From a checkpoint of a small mixture-of-experts model trained on Wikipedia.
Size: 9 layers, width 128, vocabulary 16384, 21.2M parameters.
Training: a variant of Adam for the experts, 5983 steps.
Below are experts of layer 6 (counted from 0) of a mixture-of-experts language model. Rows are named router (the router's row for the expert) and show model dimensions 0-127. Each number is 128 + 32 x the weight over its row's rms, rounded and kept within 0 to 255. Numbers have three digits each.
After each expert's rows: a language model's description of what the expert responds to. This comes from a sample of Wikipedia text that the model never trained on.

# expert 22
router:137111105089114126124129100156089166088149125163137120118113181144154159129162070107100075110165152098166103135082139189143098137073115111218137141201122134126086129148131119189172106103122119144091130157131133097145106104118097149164079109097193099105158126094115152088097151206155167160090061108210177177138200095089114163139115118111135104096132110117158117165130181136134119106124
It responds to: Plural nouns and their endings as sentence subjects or objects, plus they/They, such as teams, members, students, results.

# expert 55
router:139137143081081141100151164121131140089120104168135118115111099069108175231123143143149098139149098117117143078121128121152153132113111091203158093137074101082101159127159081151183114087133121160133115135151128136112136121111113173173102120104129111141180063130126111097107212145117146214128088142201097137149121079153119117100071119165139217141133149084178165133101097142143093122114
It responds to: Final word pieces, often in French place names like Hau-te-Garonne, Sain-te-Marie, Hauts-de-France, and English endings like n-one, twel-ve.

# expert 50
router:155092115056130167094143080155100148126154105161129156099128159079166132145167108089120062181134108077112173137115126175124117137108065157120148087162117138117141128072110077124154123110145125140100084106144163072178118137160114143126130098088167077093158130100070116111153159149154187138060088131135176147145140124039115162154138134117154157107138138138206177114111126205174105158110
It responds to: Quotation marks, possessive apostrophes and sentence-final periods, as in area's, "Tank", ." and opening quotes of speech.

# expert 8
router:156109125118130164145109155202140173113192100166160118134141166061090123178217081100062137179178134125121132176050139124168114102134128122158166104152130162083128132140127157149119109144120153116085155156137123128094133103161099170136105124113187125109135095097127128127131170145144177167127105122144183183110160090107127132131155141087150192074180167094151184124108138171126173098066
It responds to: Last digit of a year before an election or census name (1997 Alberta), numbers in table cells, and party names like Labour, Conservative.

# expert 48
router:135147135150126199112107154127117123130152084186130153152154141082104141204181132107068112148188140156148117174128174128139099130126121137171110101131064204122165153130142132150159067068100135190131144162119152130102146118173139166113127134094186163077126113069112123123139158134155149207105130070177111111118118110125108107133063149115091152090128179108170140128121094149158159123038
It responds to: Last digit of years after 199, 200, 201, often in date ranges or tables, plus name pieces like Deb-or-ah.

# expert 31
router:168075108158126108106105150130126157063124123199148169199074198120133138208141134134140131133118157103100128126079127111157079103130156199200102134137144102139089145084108109187130140120120162202138132120160098147156093161114084140140099139137131089120203120119089065130141160160145114182147130108131150154186187091121095103168085154135153183116171146154125119147140128155158105122084
It responds to: Word-initial pieces such as up, out, dis, def, with, mostly in spec lists and infobox fields, e.g. Power output, Layout, Withdrew, Relegated.

# expert 15
router:140097098149075155141149089115140118090126118186100168127117124116094172255136145117145139150133164100123139136158138102181128089114120100201139080137074112094149119143134114120118116118151086134143116118096117134108151124127131136198116108137114131153155122092114106111141158165164143184109082136146124156181171095164137144120024097166147196110118161147165105166135102185118114122060
It responds to: Second pieces of surnames and place names right after a capital letter, often German, Scandinavian or Turkish, such as H-of-stra, H-ef-fes, Bre-it-enfeld, ör, ür.

# expert 14
router:191115069109145103077135117192131161102147099187133146169110146105130138210138125155163142158143176096100141138117127086112139091115094168167154067166110154070129056115083092162131110146101167146138183162147103148129097161160079131097051152138143104123152109162064078123137142178153119132151130130170201182089110127101139117149112144114130165064136159115144179128142158152166148109128
It responds to: Coordinate marks ″ ′ and field labels or values after "- " and colons in infobox lists, such as ChEMBL, Order:, Density, Demonym.

# expert 16
router:121093150167146139119100103169079174072136073164103108140085140115116134149177124116109052117143175156153139147098143169142121080061158124186160109160123189105111114146129095108115166095150100147112120141093128117148150139155100184096082143128148071054161101082094154133131143104170150207063139080136181178149145116076078127120093115098137121071149117080121149179118135139171130146103
It responds to: Field words inside organization and competition names, such as Football in Football Club, Racing, Baseball, Health, Research, Athletic.

# expert 39
router:152088146138090136115093113146092186076120057133092162105089100101129098186140139122054104132168139145142142161103154133107107130111125116164184144123132162097105109145113074098172152063124148153118110158101148144168114143176083155100074144113153145056116097123084130071157144109157145148058090108115192185132152112103104179134120141101176123067171137084111181143078102162172098146140
It responds to: Trailing digits of long codes in tables, cell separators and commas, and sentence-initial The or adjective-noun name starts like Old, Iron, Railway.

# expert 42
router:175153135083100142100089139189097129126130098192125145128107164077121152127131094101082087162177170111105177168141193177139090110058110117113166105172100188123110106075100087176175101095104142158102140174109174099132137161161107152150091117154149125121097100068093124098112155109169162196098092089178123129127123106110111179144105139101157131134155151102170169125078155160187102146118
It responds to: Commas after words ending a clause or list item, especially before and, which, but, plus although, though, and But.

# expert 5
router:161143092134078170147147058128102162122161154168126111135097142105107138255119082097157114124138129116100085122121122128152086100103100118133116061151060136095145073129117101123141119110110068110130149131107076079131139102152153118160119126107100113138178102082087111090157135141110142194156114116136131092222176106150146130105064148165148167134095151159162156155086101134123098127084
It responds to: Mid-word pieces of uncommon personal and foreign names, plus heading equals signs after biography titles, such as O-ch-s, V-li-egen, Andr-on.

# expert 28
router:137077075149118117079095129221115202115193095192114160145087134124136124167134126146161112127174183127114119108103154107125120090111173181190138067139141132078126117110096126189098085129097160144142145152095117156175084115130073147139081150107130095124164095137114106100174158153153138150131167129141179141191159132086131153147117096103172136093105205116135143161145110185164096101145
It responds to: Field names and labels at the start of spec lines or table rows, often after "- ", such as Weight, Axle load, Shot put.

# expert 12
router:154133084114111151085102113167086133117132077179159151145129171075113139130201095105115083134139166109083161142081154146167097097102098149127138078148094161120116096116105072131177132109188124180103079136102155104131127099141096137132121106099154130096105093072080095105093134139119166190119088104131173160174143106122104108182083107117167210055149216118126155159095138136096120110124
It responds to: Mostly the and The, plus this, that, its, entire, nearby, opening a noun phrase after prepositions like in, of, at.

# expert 11
router:135105063069139111048143106155116144100153116136148155144063125130108136210147121110139146199158158099121111155111123114098146164116127183155128088120058187108107113106067067150124136109117110138142127153114145136110086190138120153086045154120141124125162082114099104105131134184132141136129131112170211139114152088145144127147071153141159189121127215119137161179085138138127140110155
It responds to: Tokens in scientific classification lists and gene annotations, such as clade names, list dashes, and word starts like Ro-sids, Ar-achnida, br-onchus.

# expert 4
router:161122142089091173115125090133099136115163059132151149162143161089107170142147106095137093169182144071125148132137165182138090096050097166117184110177094128085089100108094105160131155124118110161127137141121170084177120144114127158118143073082133107108123128069121115101094136165165122149080110116170113181167182114062101125117085064105147201098139161114194171129125159161154125139106
It responds to: Sentence-ending punctuation and paragraph breaks before a new sentence or heading, such as ". ", "). ", blank lines; also commas after introductory phrases.

# expert 20
router:184104077110121123107106116180098179071174120163132118125112154164150143136156090100099054145145182100156109114055144171136099162086119146229154132180101163096128137112105129182173113083091123132103138160097159101172121121148121138134092107079180081100192147111112149121100124163174129194106107095168143199123159118086112169107110118108145101108138108122160140138122145146131168074111
It responds to: Plural or collective nouns for groups and institutions after "the", "other" or "of", such as countries, members, students, government.

# expert 40
router:154096099138092190118113141107101212089169086138135098115103139140116148214174094099117131142131127081149124194115149131133084112097086127150122139165135145121155079094087083120139137124126139168107155112076123107159113138158108116163070120079176088111166107091097073107150100178094148170060108089141160172175151089109146123157081044104120118090184092127126116126122140116089078101110
It responds to: Empty space cells and pipes in tables, especially election results and sports scores, plus ending punctuation before line breaks.